Below are experts of layer 5 (counted from 0) of a mixture-of-experts language model. Rows are named router (the router's row for the expert), up (a neuron's input weights, with its number), down (a neuron's output weights, with its number) and show model dimensions 0-127. Each number is 128 + 24 x the weight over its row's rms, rounded and kept within 0 to 255.
Before each expert's rows: a language model's description of what the expert responds to; "mostly gets" lists some tokens that are sent to it at least half of the time. This comes from a sample of Wikipedia text that the model never trained on.

# expert 54
Hyphens and adverbs. Hyphens in compounds like great-grandfather and Jamaican-born, plus adverbs and prefixes such as also, eventually, never, non-, pro, often in sports careers.
mostly gets: " also", " ever", " League", " inter", " non-", " eventually"
router [160 167  97 120 106 106 165 113 150 150  77  89 177 112 146 108 113 171 133 140  86 128 140  89 120 143 161 135  89 124 132 108 133 108 131 136 153  95 158 160 131 154 101 139 137 113 143 120 145 116 110 151 111 132 158 111 171 141 150  87 110 143 151 120 105 128 152 101 109 101 145 133 158 104 120 108 130 125 146 136  89 112 113 191 177 131 116  95 104  94 165 151 167 115 166 134 163 100 108 167 149 161 118 119 110 101 118 126 117 133 143 109 116 117 135 121 113 145 125 118 107  94  98 156 154 101 112 142]
up0 [ 89 145 131  89 119 122 157  85 145 125 132 165 170 121 121  89 104 154 113 111 129 115 137 133 163 101 137 123 148 101 134 161 147  84 129 133 130 128 124 148 101 122 143 114 132  58  96 122 120 108 101  70 109 106 155 127 156 112 119  95  69 107 120  70  92 163 127 131 153  96 133 164 102 145 160 137 131 133 148 126 110 105 112 120 145 132 129 162 109 119 125 117 121 131 120 162 149 157 124 129 117 157 124 136  91 142 126 114 126  59 119 124 113 107 124 141 146 112 147 144 114 183 146 175 110 108 102 140]
down0 [181 129 145 110  98 154 102 134 146 104 104 156 131 152 134 164 143 142 116 160 131 148  83 105 101 173 139 115 128 132 134  90 157  98 139 158 122 112 108 150 140 146 130 127 170 122 153 134 170 141 133 138 160 137 156  92 127 148 124 153 166 131 150 161 150 142 126 129 148  84 123 139 147 121 102 147 141 135 126 119 111 116 155  83  93 142 128 148 177 130 177 124 136 186 146 104 145 133 120 131 150 146 157 120 160 124 125 209 157 136  66 142 126 137 130 131 137 153 150 147 133 116 137 120 142 144 177 115]

# expert 56
Mid-word syllables. Short inner syllables of words and names such as ro in gastrointestinal and Ashgrove, o in Hapoel, and closing unit parentheses.
mostly gets: " te", "It", " lo", "})", " To", " ft)"
router [128 119 172 101  88 124 168 111 135 119 104 128 138 134 138 132 136 158 140 121 119 106 106 138 156 133 134 112 159 135 108 133 155 105 129  89  97 170 165 118 102 132  73 142 120 117 155 103 153 108 136 154 147 181 133  88 110 101 102 112 123  95 113 104 140 131 136 130 113 133 147 181 106 116 145 115 122 142 152 117 113 170 158 143  85 114 107 117 130  85 123 113 115 179  92 178 142 154 134 141 125 129 167 124 118 129  84 163 134 133 140  96 184 118 129 136 125 106 127  87 126 119 165 166  99 103  98 101]
up1 [ 99 149 125 142 129 169 128 117 165 126 142 145 114 160 140 162  85  71 155 129 118  84 159 124 142 115  98 117 127  87  95 100 118 131 135 139 180 128 127 109 131 122 128  86 119 143 129 131 111 157 155 133 109 122 132  98  98 163 127  82 147 164 104  96 150 119 138 149 111  69 142 149 143 147 105 154 102 126 150 131 157 127 158 148 112 142 114 123  83  50 100 106 146 163 107 115 167 143 145 153  93 157 146 123 138 128 120 124 139 154 135 127 153 109 133 124 113 146 152 112 135 120 140 161 143  78 122 149]
down1 [144 146 123 139 180 142 137 135 132 122 103 134 110 141 109 161 112 102  99 151 151 110 157 140  83 146  97 173 106 124 153 125 114 112 144 154 147 114 147 121 152 106  93 112 112 136 185  94 104 151  67 152 125 138 158 136 121 136 152 148 135 137  99 111 120 106 106 114 108 104  95 168 156 103 125 155 116 128 179 104 158 145 107  87 131 128  78 116  62 133 104 149 141  79 125 138 106 128 129 141 148 123 129  93 111 123 132 126 153  97 138 109 135 122  98  81 124 157 117 130 114 131  66 135 101 136 133 136]

# expert 46
Clause-linking commas, that. Commas, "to", "that", "which", "who" opening clauses, often after reporting verbs like said, wrote, found.
mostly gets: ", which", ", who", ", to", ", c", "ing that", ", where"
router [108 131 167 143 154 103 132 129 165 157  93 139 108 137 115 117 152 133 103 123 132 110 113  84  81 120 130 109  93 144  87 126 107  85 168 108 175 152 112 148 165 160  87 166 163 124 128 128 100 150 144 165 113 130 133 165 138 144 115 149 153 121 148 120  87  59 150 162 108 126 112 137 168 145 123 164 130 175 170  98 138 120  99 126 144 118 129 136 114 137 110 137 130 142 137 107 113  92  85 131 138 118 114 107 110 106 169  94 161  98 121 171 116 122 124 127 127 133 132 149 110 134 130 144 132 111 171 109]
up0 [114 121 139 140  97 143 121 149 147 139 126 120 128 160 117 150 117  95 138 110 141 117 128 133  97  93 157 104 151 147 138 158 129 100 119 120 119 151  68  85 134 180 133 158 187  98 150  94 124 133 177 111  78 120 174 160 133 122 135 116 132 140 127 128 126  97 120  86 111 128 119 125 174 126 107 114 158 122 105  99 150 135 127  98 139 117 140 132 181 109 113 122 128 153 116  85 160 149  92 140  97 166  95 144 171 135 147 151 139 114 162 113 114 145 107 158 110 103 124 144 141 123 131 128 120 202 138 110]
down0 [159 106 148  69  99 140 123 101 142 153 100 114 127 160 125 101  95 152 132  92 104 137 118 145 121 161 105 121 131  99 163 112 112 114 133 130 147 107 154 138 123 156 159 143 186 138 134 141 108 110 127 162 120 135 108 168 111 177  88 122  95  93 114 137 121 136  63 137 120 163 111 105 146 147 119  89 140 144 135 155 131 136  84 122 109 106 119 141 131 139 173  97 140 105 124 104 123 115 162 109 136 120 137 173 118 136 144 158 125 104 130 134 162 184 149  64 126  98 153 122 106 123 119 108 104 135 137 157]

# expert 47
Capital after list dash or pipe. Capital letters starting an entry right after a list dash or table pipe, such as - G, | L(oss), | M(ikhail), plus Twin towns headings.
mostly gets: "- G", " | G", "- F", "- V", "- L", "- H"
router [120 146 145 146 146 149  88 108 118 155 127 168  99 125 169 135 117  94 141  61 114  87 138 182 130 139 123 114 169 114 145 158 125 147 169 157  87 161 151 147 126 157 126 180 127 115 107 122 121 146 115 125 178 143 123 113  90 105 124 150 112 110 117 150 132 102 121 114 148 122 144 153 122 124 105 118 132 150 118 128 133 159 134 112 121 134 148 131 111 110 115 104 128 120 183 159 140 154 149 147 139 124 189 113  98 123 161 114 145 123 134 105 122 117 105 161 138 150 109  58  85 114 139 161 162 151 104 146]
up1 [ 74 141 139  83 117 148 129 156 133 113  72 128 115 127 129  91 158 134 121 102 144  88 139 101 124 127 129 156  73 144 108 112 149 122  87 148 153 113 160 105 119 138 119 150 131 123 132  90 153 131 112 129 116  95 124  95 150 136 119 163 126 141 130  99 143 164 104 118 144 122 132  87 123 150 146  83 116 195 147 126  95 107 136 129  86 123 178  97 115 125 101 117 137 135 149 143 185 108 178 132 124 156 137 139 112 137 163 145 131 159  91 103  98  88 114 161 165 130 140 117 110 124 109 141 114 136 108 125]
down1 [129 138  95 135 129 159 140 119 123 148 102 191 108 134 150 198 104 125 116  96 152 128 147 130  83 156 110 134 144 143 141 131 140 155 117 160 118  94 136 120 126 114 111 144 105 130  96 131 123 146 100 134 156 111 153 125  90 100 140 153 119  86 153 112 125 128 141 108 119 143 166 151 162 109 118 135 101 137 115  82 102 126 118  99 113 143 134 158 142 113 188 162 118 139 121 138 132 104 119 127 150 148 152 133 148 148 108 129 162 102 134 141 135 168 190 189 122 133 106  83  64 135 153 110 125 117 152 106]

# expert 63
Second syllable after B. Piece right after an initial B or short start, as in B-elf-ast, B-uch-arest, B-oul-ogne, plus N, sl, mult stems.
mostly gets: "akistan", "osn", " mult", " sl", " free", " Mid"
router [139 111  94 133 162 124 164 125 125 120 130 139 163 136 100 122 101 101 161 164  99 149 133 130 122 165 149 115 122 127  85 146 176 123 126  80  84 121 139  65 106 136 114 140 123 102 156 106 124 153 101 120 157 138 119 122 100 115 161 126 125  83 160 143 143 123 148 140 122 145 152  84 146 118 133 123 150 133 119 149 141 117 138 161  62 148 129 131  99 159  95 146 101 133 157 104 124 129 128  89 145 111 161 113 106  94 157 135 150 148 154 149 174 148 131 129 151  82  82 111 121 173 150 146 116 118 155 153]
up0 [ 79 175 137 132 118 196 154 149  96 113 152 157  90 142 159 156 120 168 145 137 131 108 155 158 165  99 116 166 140 125 134 116 135 110 159 148 147  99 142 107 119 150 136 140 171 121 167  73 137 100 115 129  98 123 139 159 107 144 118 117 170 116 141 129 114 110 105 136 157 146 150 148 101 134 122 119 163 114 134 162 159  76 119 129 126 111 118 127 116  69 114 136 107 148 106 139 124 138 123 130  69 172 117  99 133 109 117 116 142 140  84 157 111 140 153 117 151 126 138 126  86 164 129 135 125 130 104 133]
down0 [148 124 106 110 124 140 142 153  98  76 134 167  91 108 152 134  92 138  80  70 117 138 108 114 163 110 119 140 143 125 132 134 104 139 130 147 146 126 123 101 144 134 181 111 100 104 115 108  83 128 119 120 134 136  82 111 182 140 106 121 156 125 119 132 117 121 140 134 159 151  79 131 110 144 132 118 151  93 110 135 159 145 104  92 101 105 129 160 158 161 109 144  80  95 156 103 117  88 139 145 143 132 154 133 157 178 117 116 143 100 109  93 100 132 181 141 146 131 117 118 156 136 146 135 167 116  97 142]

# expert 39
Media and work nouns. Nouns for works and institutions after the or a, such as film, book, album, song, journal, family, plus -olog stems.
mostly gets: " film", " book", " song", " album", " community", " family"
router [ 84 128 146 125 147 121 181 105 135 135 146 139 174 166 135 115 171 115  98 146 126 151 139 152 117 117 135 115 112 135 147  84 135 157 161 102 100  99 130 178 155 146 134 119 129 121 159 164 148 106 157 147  81 136  97 112 170 126 118 103 108 148 151  69 114 135 153  88 136 123 128  77 148 147 153 129 163 144 119 110 141 145 181 133 111 129 107 142 142 142 145 102 147 129 116 120 101 131 141 130 144 152  98 157  87 169 106 181 131 115  91 158 138  95 118 122 145 160 136 140 110 129  87 117 149 129 138 135]
up1 [174 179 109 143 123  87 163 132 145 108 128 122 138 109 146 113 170 135  75 136 128 150 130 134 151  85 165 117 149 123 120 121  99 125 143 160 128 118 112 131 157 161 146  86 102 115 143  97 157  91 185 137 154 147 136 101 145 112 134 103 123 122 126 142 103 131 158 115 146 142 119 146 120  82 132 166 151 122 127 156 134 103 150 117 141 145 126 121 110 146 119  80 172  87 130  92 106 167 173 128  93 112 126 132 149 108  92 124 114 155 161 108 127  84 106  93 136 115 128 153 145 128 134 111 157 171 157 155]
down1 [160 128 152 159 187 128 133  83  93 110 118 143 110 134 121 129 143 147 126 110 117  95 109 121 141 123 141 166 113 136 161 134 138 130 123 129  97 126 119 162 148 171  94 136 121 142 128 126 151  89 165 160 122 129 111 138  91 102 102 117  54 114 113 107 151 125 126 141 186 104 148 143 109 132 152 125 152 138 116 118  84 105 119 176 153 123 143 137 112  71  99 124 118 109 138 131 139 137 100 170 120  88 157 104 164 121 126 148 114 139 142 152 111 112 116 125 141 126 103 129 134  98 119 158 213 127 137 107]

# expert 22
Word starts after quotes. First pieces of words right after an opening quote, parenthesis or article, such as "ade-quacy", (o-ften), re-, ex-port.
mostly gets: " re", " cre", " very", " come", " non", "For"
router [124 111 180 132 163 162 170 134 180 121 129  98 105 126 121  91 150 108 181 176 119 163 121 134 115 112 122 110 133 148 131 149 173 141 136  84  98 156 148  95 107 148  80 112 153  90 135 154 104  96 113 134  94 128 124 105 116 139 143 149 126 139 114 136  93 147 132 147  96 102  98 142 140 200 143  98 114 169 128 116 117 103 130 142 120 159 119 132 113  99 144 108 149 134 132 168 123 145 120 125 120 128 134 136 131 128 110 181  93 101 127 145 122 107  98  94 161 135 153 150 127 137 153 154  92 145 106 109]
up0 [132 102 111 107 133 161 106 143 160 141 171  94 190 148 131 143 120  89 165 138  93 125  87 146 142 105 134  86 112 117 128 116 173 135 135 174 116 141 152 127 136 145 148 164 109  98 110 149 129 139 148 119  88 126 140 176 166 126 107 134 119 127 159 101 135 138  91 103 136 139 172 114 105 116 139  95 124  93 107 106 111 131 115 113 118 140 131 123 141 174 115 179 156 130 157 175  98 108  89  99 145 148 154 151 128 115 169 141 103 101 153 151 135 126 142 131 110 153 113 151 135 136 121 121 104 100 181 116]
down0 [137 118 108  98  88 135 107  97  95 136 148 141 154  77 117 108 155 144 154 182 110 130  95 164 115  97 114 114 158  90 136 119 142 143 135 146 130 140 164 153 140 157 162 131 103  81 119 147 155 149 122  85 116 127 173 118 152 126 138 139 152  80 149 135 122 175 135 183 145 154 162 122 140 112 108 137 121 123 103 159 118 144 126 100 136 113 136 104 128 131 162  81 186 162 124 131 159 129 135 132 141 146 128 119 104 147 168  91 115 104 120  93 132 111 150 158 106 126 143  95 129 123 140  82 133  94 129 117]

# expert 21
Table and infobox cells. Table pipes, list dashes and colons opening cells or infobox fields, such as | Chart, - Born:, | Party, | Total.
mostly gets: "| ", "| Party", "- Coordinates: ", "| Total", "andidate | Votes |", "| No."
router [135 148 124  94  90 118  94 141 138 134 132 151 114 135  85 125 130  52 122 107 145  93 167 161 149 113 115 121 128 111 130 117 114 132 153 129  98 116 163 107 119 147 182 141 149 129 110 119 122 171  94 140 130 103 160 141 142 108 123 101 136 115 149 149 162 119 147 115 123 148 106 127 118 136 107 149 170 118 100 148 158 123 147 105 163 157 136 172  91 149 119 117 162 152 119 155 205  97 150 153 146 129 131 127 148  96  93 119 132 144 102 113 151 103 106 110 124 179 153 106 105 148 134 104 165 135 154 150]
up0 [121 139 120 111 146 156 141 130  71 102 168 143  97 150 149 152 103  91 103 105 137 107 137 177 149  69 135  98 117 139  96 124 147 173  98 131  97 152 107 163 136 117 145 127 182 117 150  81 119 146 142 101 144 145 151 139  71 133  69 118 127 100 158 143 133  92 121 110 136 110 100 163 121 115 129 146 137 144 132 133 126 124 126 111 127 129 121 124 128 141 134  56 143 136 158 125 139 140 119 109 128 146 158 147 136 108 116  99 149 101 109 160 167 168 123 156 104 152 142 121  78 108 134 126 149 122 110 112]
down0 [169 120 139  93  83 127 127  83  94 148 129 165  85 109 125 148 137 115 129 117 136 127 102 136 114 106 155 143 158 109 124 103 146 137  93 145 136 130 150 123 141 118 138 161  85 152  93 134 150  93 112 121 152 173  98 155  71 155 117 110 130 146 177 124 136 113  96 137 117 140 121 104 108 142 143 162  84 108  98 141 104  59 104 148 125 110 125 170 112 175 144 130 108 157 110 128 112 129 149 123 133  89 164  91 152 133 142 117 109 125 143  99 118 110 143 168 115 113 126 111  73 165 120 138 115 126 135 126]

# expert 61
Release and infobox labels. Words like released, building, production, location in infobox labels and release details, such as Gene location, Pass-eng-ers.
mostly gets: " released", " building", " tick", " opened", " release", " production"
router [129 119 150 174 103 146 134 116 115 136 128 158  80 149  99 132 116 136 113 100 101  98 143 121 144 141 146 130 111 104 152 127 181 128 145 116  46 128 130 175 136 135 108 122 105 167  88 148 132 113 152 138 118 114 102  78 142 113 154 151 119 151 119 132 126 179 146 129 113 130 105 101  90 108 107 103 155  68 141 130 121 162 141  94 116 140 146 121 115 130 150 108  68 117 149 127 108  95 133 159 111 102 156  94 110 114  87 120 164 101 117 147 141 155 152 162 106 141 132 122 154 139 149 106 154 114 135 137]
up2 [144  99 134 100 101 152 149 102 177 140  87 129 118 138 151 159 140 120 173 136 125 123 173 165 137 127 131 118 112 140 126 154 100 104 135  83 114  93 173 104  88 182 137 147 105 100 104 142 131 145 138 146 119  99 144 129 117 135 141 180 149 153 153 120 134 132 112 116 118 107 133 107  80 145 116  94 150 135 106 151 136 154 130 145 134 110 123  93 103 123 112 155 144 160 121 124 106 125 141 134  97 156 159 126 148 153 103 129 127 127 124 109 141 126 119  83 134 131 162  60 161 146 157 187 150 160 142 168]
down2 [119  79 117 119 145 103 130 126 182 126 173  92 141 134 151 110 157 134 134 135 121 117 118 134 143  84 155 121 107  85 147 176  78 174 128 178 150  74 106 113 145  80 106  95 148 147 127 174 148 123 152 143  98  92 174 101 105 113  90 131 115 165 135 122 174 103 138 134 128 119 131 146 135 138 113 110 137 130 139 145 104 128 123 149 108 100 103 155 150 104  95 141 127 137 151 141 110  85 171  95  90 134 133 108 139 143 132 123  82 158 108 116 129 150 126 112 130 124 123 141 128 160 133 128 147 135 145 104]

# expert 62
Digits and odd pieces. Numeric pieces like 0, 00, 965 in tables and dates, plus inner pieces of foreign names like Cl-uj, Dh-aka, pl-atin-um.
mostly gets: " Green", "965", "964", "00", " God", "aven"
router [165 131 161 149 135 140 114  70 112 156  75 108 150 137 159 138 151 136 134 132 135 134 101 129 124 123 148  97 121 123 125 155 198  82 108 144 110 146  90 161 151 123 127 126 110 102 137 151 100 123  98  98 141 154  98  93 162 127 163 138 168 162 149  91 145 117 137 103 139 122 102 115 107 125 134 112 131 128 137 124 146 128 119 136 154 137 106 130 136 102 103 155  96 112  99 149 103 182 138  80 113 144 165  93 130 166 129 117 144 103 168 110 146 157 110 136 120 116 136 150 142 158 111 159 175 141 161  97]
up0 [117 106 122 151 104 139 101  99  88 141 134 106 135 124 111 146 150  91 158 157 134 114 109  93  99  82 132 130 118 153 170 124 101 127 146 119 100 154 138 110 149 101 154 124 144 152 101 132 164  93  95 113 145 128 119 116 106  98 140 126 116 145 158  97 131 113 125 122 100 147 108 124 106 176 150 145 133 117 100 150  62  87 100 119 177 128 120 101 118 127  90 133 114 129 101 163 122 170 123 116 140 128 131 135 150 183 117 200 153 116 172 135 127 145  88 101  98 140 146 137 161 159 143 149 137 129 152 127]
down0 [169 138 139 130 136 118 168 164 118 157 112 122 129 159 108 145 133 123 104  82 124  92 108 109 111 127 109 139 111  84  95 159 130 153 148 159 123 147 155 126 136 103 148 142 124 122  79  91 142  98 107 144  89 133 102 117  96 129 147 160 112 110 172 109  97 114 127 153 107 107 118 119 134 163 126 148 153 132 132 132 139 172  96 138 141 141 126 120 108 126 118 131  82 105 133 128  72 156 134 154 173  89 172 158 116 168 128 145 148 110 133 141 135 155 121  82 138 181  80 182 128  95 136 132 130 125 150 134]

# expert 17
Biographical punctuation and numerals. Commas, table pipes, $, about, from, (born before numbers and places in biographies and tables; also although after an opening parenthesis.
mostly gets: " about ", ", U.", "er, ", " | W ", " $", "o | "
router [104 161 125 132 115 149 124 164 138 119 117 172  88 143  85 162 170 118 116  98  63 127 123 119 133 123  95 133 132 149 112 141 139 146 147 111 139 155  89 162 145 114 134 142 142  83 122 149 142 136 153 146 100 114 110 136 136 125 113 127 101 111 117 144 107 118 130 121 129 124 145  96 125 130 105 152 145 145 143 148 181  92  91 109 130 108 117 123 160 123  96 162 149 109 145 153 136 110  97 105 136 106 158 169 150 156 142  85 101 135 137 116 173  98 148 104 182 143  55 139 106 173 101 148 147 115 129 124]
up1 [135 181 151 112  89  97 162 139 138  76 102 135  79 142 128 118 134 102 134  96 147 164  89 128 136 124  97  99  72 121 117 115 154 160 163  69 115 104 131 108  84 159 105 135 146 126 134 144 143 146 128 123 144 115 118 155 100 104 128 143 132 126 103 119 137 109 140 159 121 119 146  95 124 147 156 147  83 143 117 132 154  96 136 124 172  67 110 122 138 166 114 126 128  93 133 155 123 141 128 137 121 158 135 148 174 102 106 128 110 140 146 163 113 171  98 108 138 110 104 125 156 141 120 159 138  89 146 115]
down1 [109 130 145  97 136 147 121 107 130 124 133 137 124  89 135 162 162 134 130 130 113  97 124 160 122 134 161 107  79 126 140 162 132 123 132 163 100 122 103 108 164 110 165 162 130 152 119 114 141 146 163 118 130 142 106 146 141 188  80  91  94 101 146 143  96 174 133 112 152 133  93 117 147 105 139 120 121 136  95  94 152 176 128  98  82 112 109 162 157 141 152 110 147 115 110 112  90 132 111 130 111 141 103 157  88 107 156 110  86 101 114 122 118 122 196 146 141 152 128 121 115 133 164 104 122 139 154  95]

# expert 13
Tables and formula symbols. Line breaks, dashes, digits, backslashes and "The" inside tables, LaTeX and infobox fields, such as IUPAC name, \mathbb, @.
mostly gets: "\\", " \\", " →", " \"The", " $\\", "| The"
router [145 178 112 126 133 135  97 120 113 105 153 100 139 104 103 155 108 140 139 103 121 135 114 104 140 160 148 110 135  83 118 103 190 115 138  97 156 144 189 132 141 129 163 101  94  86 110 132 117 149 169 151 135  88 117 138 117 126 123 150 149 138 138 112 139 137 132 150 122 111 106 131 102 139 124 135  78 169 106 134 165 151 118 148 132 123 164 145 134 154 112 106 143 135  89 126 106 122 142 162 122 102 161 121 135  95  80 116 123 168 162 107 108 113  59  96 152  76 107 128 156 116 117 117 118 110 133 109]
up0 [ 85 154 158 114 116 121  84 150 146 107 133  66 122 141 133 112 159 124 162 106 143 120 153 113 132 100 172  99 162 144 168 101 135 159 117 159 121 111 120 118 146  95 203 152 123 133 161  61 153 162 129 179 132 156 149 114 125 115 140  99 114 112 134 103 131 172 121 114 151 121 155 131  96 138 131 120 125 165 119 144 130 134 141 129 112 127 143 149 122 134 146 124  86 152 128 159 136 123 103 155 155 115  94 100 139 142 119 118 140 105 150 157 140 111  93 170  96 104 113 134 144 118 155 113 137 152  83 123]
down0 [144 150  72 120 106 129 134 173 113 136 108 153 124 155 130 109 134 139 131 143 120 124 110 113 108 145 141 173 129 153  91 138 144 117 172 118 127 106 123 115 122 161 100 133  62 105 112 127  72 126 108 119 135 159 101 137 140 112 126 102 194 131 171  85 141 138 145 128 105 101 122 113 124 118 104 117 112  97 139 110 175 169 123 111 154  97 101 148 111  81 114 127 169 124  80 142 128 112 152 157 124 151 113 121 126 142 111 167  96  99 111 117  90  86 148 133 141 125 134 112 125 127 112 146 188 130 155 117]

# expert 11
Prepositions and pr pieces. Prepositions like in, for, until, often before a year, plus the piece pr inside words such as reprinted, imprisoning, surprises.
mostly gets: " In ", "In ", "pr", " El", " for ", " rec"
router [141 146 119 117 104 146 148 116 146 126 132 129 123 125  83 115 124 129 118 144 148 143 129 116 132 142 136  96 132 106 121 200  92  99  85 141 141 114 124  90 125 123 118 128 121 118 121 163 130  99 189 113 134  99 106 112 125 125  91  98 104 110  83 130 119 139 193 116 135 125 143 167 120 112 156 140 122 111 105 142 168 131 118  92 113 106 114 154 124  79 112 106 140 153 109 100 104  87 132 166 162  86 148 139  93 155 139 106 103 159  77 132 194 119 137 148 109 101 113 100 157 119 108 122 139 155 118 117]
up0 [177 143 136  89 127 144  95 138  71 177 121 127 119 132 143 189 122 131 118 139 113 158 120 118 154 124 142 158 158 100 113 111 141 104  97  82 148 145 148  95 117 149 146 125 149 147 142  72  98 139 119 134 114 113 138 143 146 109 146  97 128 138 109  93 111 140 128 131 103 108 141 139  97 118 112 124  78 134 112 168 104  71 134 127 114 130 137 169 133 148  84 121  71 138 121 108 121 121 148 121 135 188 108 121 116 121 162 124 166 117 142  96 124 175 128 138 124 132 162 105 178 133 127 128 127 102 118 151]
down0 [128 110  95 113 149 110 107 112 127 153 150 139 164 124 137 116 139  98 125 143 146  98 130 141  99 115 154 137 147  60 116  86  99 131 180 105 177 123 119 142 141 144 130 110  82 131 132 125 129 107 101 109 143 112 124 141 125 192  91 176 110 146  95 112 132 128 111 129  81 126 135 151 135 110 147  69 143 132 100 125 126 129 144 130 111 101 145 124 113 174 129 122  96 158 128 104 144 130 109 100 109 105  90 143 106 129 128 116 151 134 110 116 158 110  62  93 121 115 136 115 171 151 121 188 141 128 100 144]

# expert 36
Infobox field openers. Infobox and biography punctuation before dates or numbers, such as (age, (born, Founded year's semicolon, Coordinates:, and section headings like ==History==.
mostly gets: " (born ", "==See also==", " (age ", " (aged ", "- Coordinates: ", "- Country:"
router [ 84 143 102 106 118 162 134 104 133 118 149 124 138 117  74 177 176  86 106 114  94 124 139 121 113 108 158 100 154 121 132 149 114 145 119 119 114 124 144 102 129 145 185 144 191 114 174 137 116 134 108 168 115 101 139 136 140 135  97 120 157 102 149 110 123 133 120 116  86 120 120 109 125 127 132 128 128 141 145 117 149 143 149 107 157 169 183 123 128 109 102 122 134 100  92 191 127 108 145 152 106 159 141 126 126 108 101 102 146  72 140 111 143 127 131 106 143 179 101 126 157 154 116  96 129 116 133 153]
up0 [116  93 104 126 158 124 125 121 127 108 118 133 116 119 116 119  75 132 148 123  92 117 173 112 112 155 177 164 131 152 145 141 115 127 110 137 124 139 140 173 132  93 112 178 113 153 115 101 168 117 149 112 149 140 156 146 127 130 155 119  87 128 115 129 112  97 144 108 129 115 115 153 187 107 136 154 111 181 143 169  90  99 103 110 160  85 134 150  80 109 118  91 121 111 125 137 144 109 160 142 170 134 115 120 172 114  94 127 153 165 137 121 113 110 145 156 121  97 115 137 146 143 107 128 113 194 138 115]
down0 [121  88 146  94 117 128  59 136 115 143 126 138 124 116 128  91 118  67 141 110 129 163  72 108 129 114 139 114 125 122 121 141 101 102 148 127 123 126 147 129  94 147 135 160 136  70 163 107 132 144 133 107 144 148 111 131 120 109 139 135 143 168 126 158 153 140 151 137 180 160 102 136 159 121 110 181 118 184 135 127  82 138 120 155 111 137 134 122 124 136  58 132  79 158 111 131 141 132 112 108 154  87 117 128 132 162 103 151 154 144 122 113 109 167 151 150 130 111  83 139 125 101 126 118 142 138 140 134]

# expert 48
Table row pipes. Pipe cell separators starting table rows or cells, often joined to a capital letter, as in | Position, | Pick, | Netherlands.
mostly gets: " | K", "|", " | V", "| S", "| P", " | P"
router [129 125  94 113  75 119 131 106 130 126 180 167 139 119  86 116 131  96 168  87 134 129 150 131 108 128 124 117 163 125  95 151 163 121 142 159  83 158 123  96 129 113 131 151 140 117 120  87 132 125 100 163 137 112 184 121 160  78 129  96 113 145 116 116 137 160  97 131 100 127 135 142 103 131 167 132 109 120  67  74 143 158  97 112 124 168 127 114  81 138 113 135 145 132 134 139 139 100 136 159 141 119 137 114 104 143 131 119 121 154 145  94 108  76 143 109 116 127 178 106 117 122 139 130 132 140  86 131]
up1 [ 99 133 131 117 140 176 115 136 185 140 125 119 134 115 116 110 127 158 178 128 136 129 116  81 121 147 117 120 174  81 117 141 135 145 142 148 110 111 138 137  95 131 131 162 110 142 140 131 137  99 160 113  94 129 165 117 107 114 130 111 141 132 126  63 147 162 159 142 101 135 139 123 101 136 130 126 124 131 143 151 169 132 128 110 114 165 116 157  67 123  83 109 107 129 129 109 133 147 137 114 148 151 114 105 114  92 103 155 143  51 141 119 116 118 115 127 146 115 161 132 175 143 197 140  93 121 111 156]
down1 [ 91 156 132  84 131 130 162  99 147  93  88 141  90 108 176 110 111  86 120 119 137 131 124 123  89 147 146 132 157 152 164  74 151 141 119 105 124 116 111 148  80 136 102  97 130 146 108 113 163 136 125 157 157 145 117 107 146 160 150 149 141 163 165 100 126 121 118 101 137  98 106 120 152 141 116 129 121 167 113  79 155 124 154 126 103 140 139 136 140 116 146 108 125 177 109 117 111 136 130 116 116 102 166 119 145 128 103 125 166 153 146 155 131 112 100 121 162 108 135 164 169 123 116 194 122 138 129  88]

# expert 20
Year digits. Last three digits of years after a split "1" or "2", as in 2-016, 1-906, mostly in dated phrases like "in 2025".
mostly gets: "022", "013", "018", "023", "012", "025"
router [152 149 151 108 153 178 107 111 146 130 107  99 152 125 181 141 127 137  86 135 127 139  98 116 108 155 117  78 142 134 144 125 184 151 155 134  86 117 136 122 127 138 122 148 152  84 145 186  97 127 129 125 119 134 105 162 118 169 104 152 130 103 110 131 131  98 145 119 139 133 137  81 146 167 118 117 122 149 153 133 163 163 115 129  70 165 143 116 148 149 105 177 160 140 113 102 137 105 137 121 125 125 134 106 116 109 148 119 152 128 136 157 161 118 134 117 110 111  95 117 168  80 103 154 166 161 125 105]
up0 [127 134 168 121 173 163 164 104 111 127 139 153 130 127 129 128 111 131  73 121 149 158 110 125 148  89 130 124 146 138 133 179 139 161 128 124 143 120 159 113 107 129 127 159 150 185 146 147 148 154 153 132  97 119 127 174 129 123  96 123 133 149 136 121 167 149 150 119  75 162 128 114  62  98 124 148 113 118 130 121 192 119 155  94 147 147 149 139 154 101 115 111 136 148 102 130 170 125 114 128 152 166  90 123 132 105 125 142 143 151 128 171 128 135 138 140 137 174 138 141 126 166 187 147 158 128 124 110]
down0 [107 133 132 123  83 123 161  97  87 158 126 145 124 142 129 133 113 131 110 112 136 137 160 115  95 103 147 103 106  85 103 129 199  87 123 106 153 118 143 121 149 137 108  90 142 126 100  98 138 145 119 141 146 153 116 129 103  87 150 124 139 170 100 175 184  93 167 119 154 146 149 128 145 146  93 119 131 130 126 112 104 130 109 150 132 107 140 147  91  80 112 143 164 110 111 165 118 127 138 161 136 103 137 145 153 106 116 136  81 167 144 148 116 176 133 139 148 117 131  90 145 123  92 132 117  83 139 111]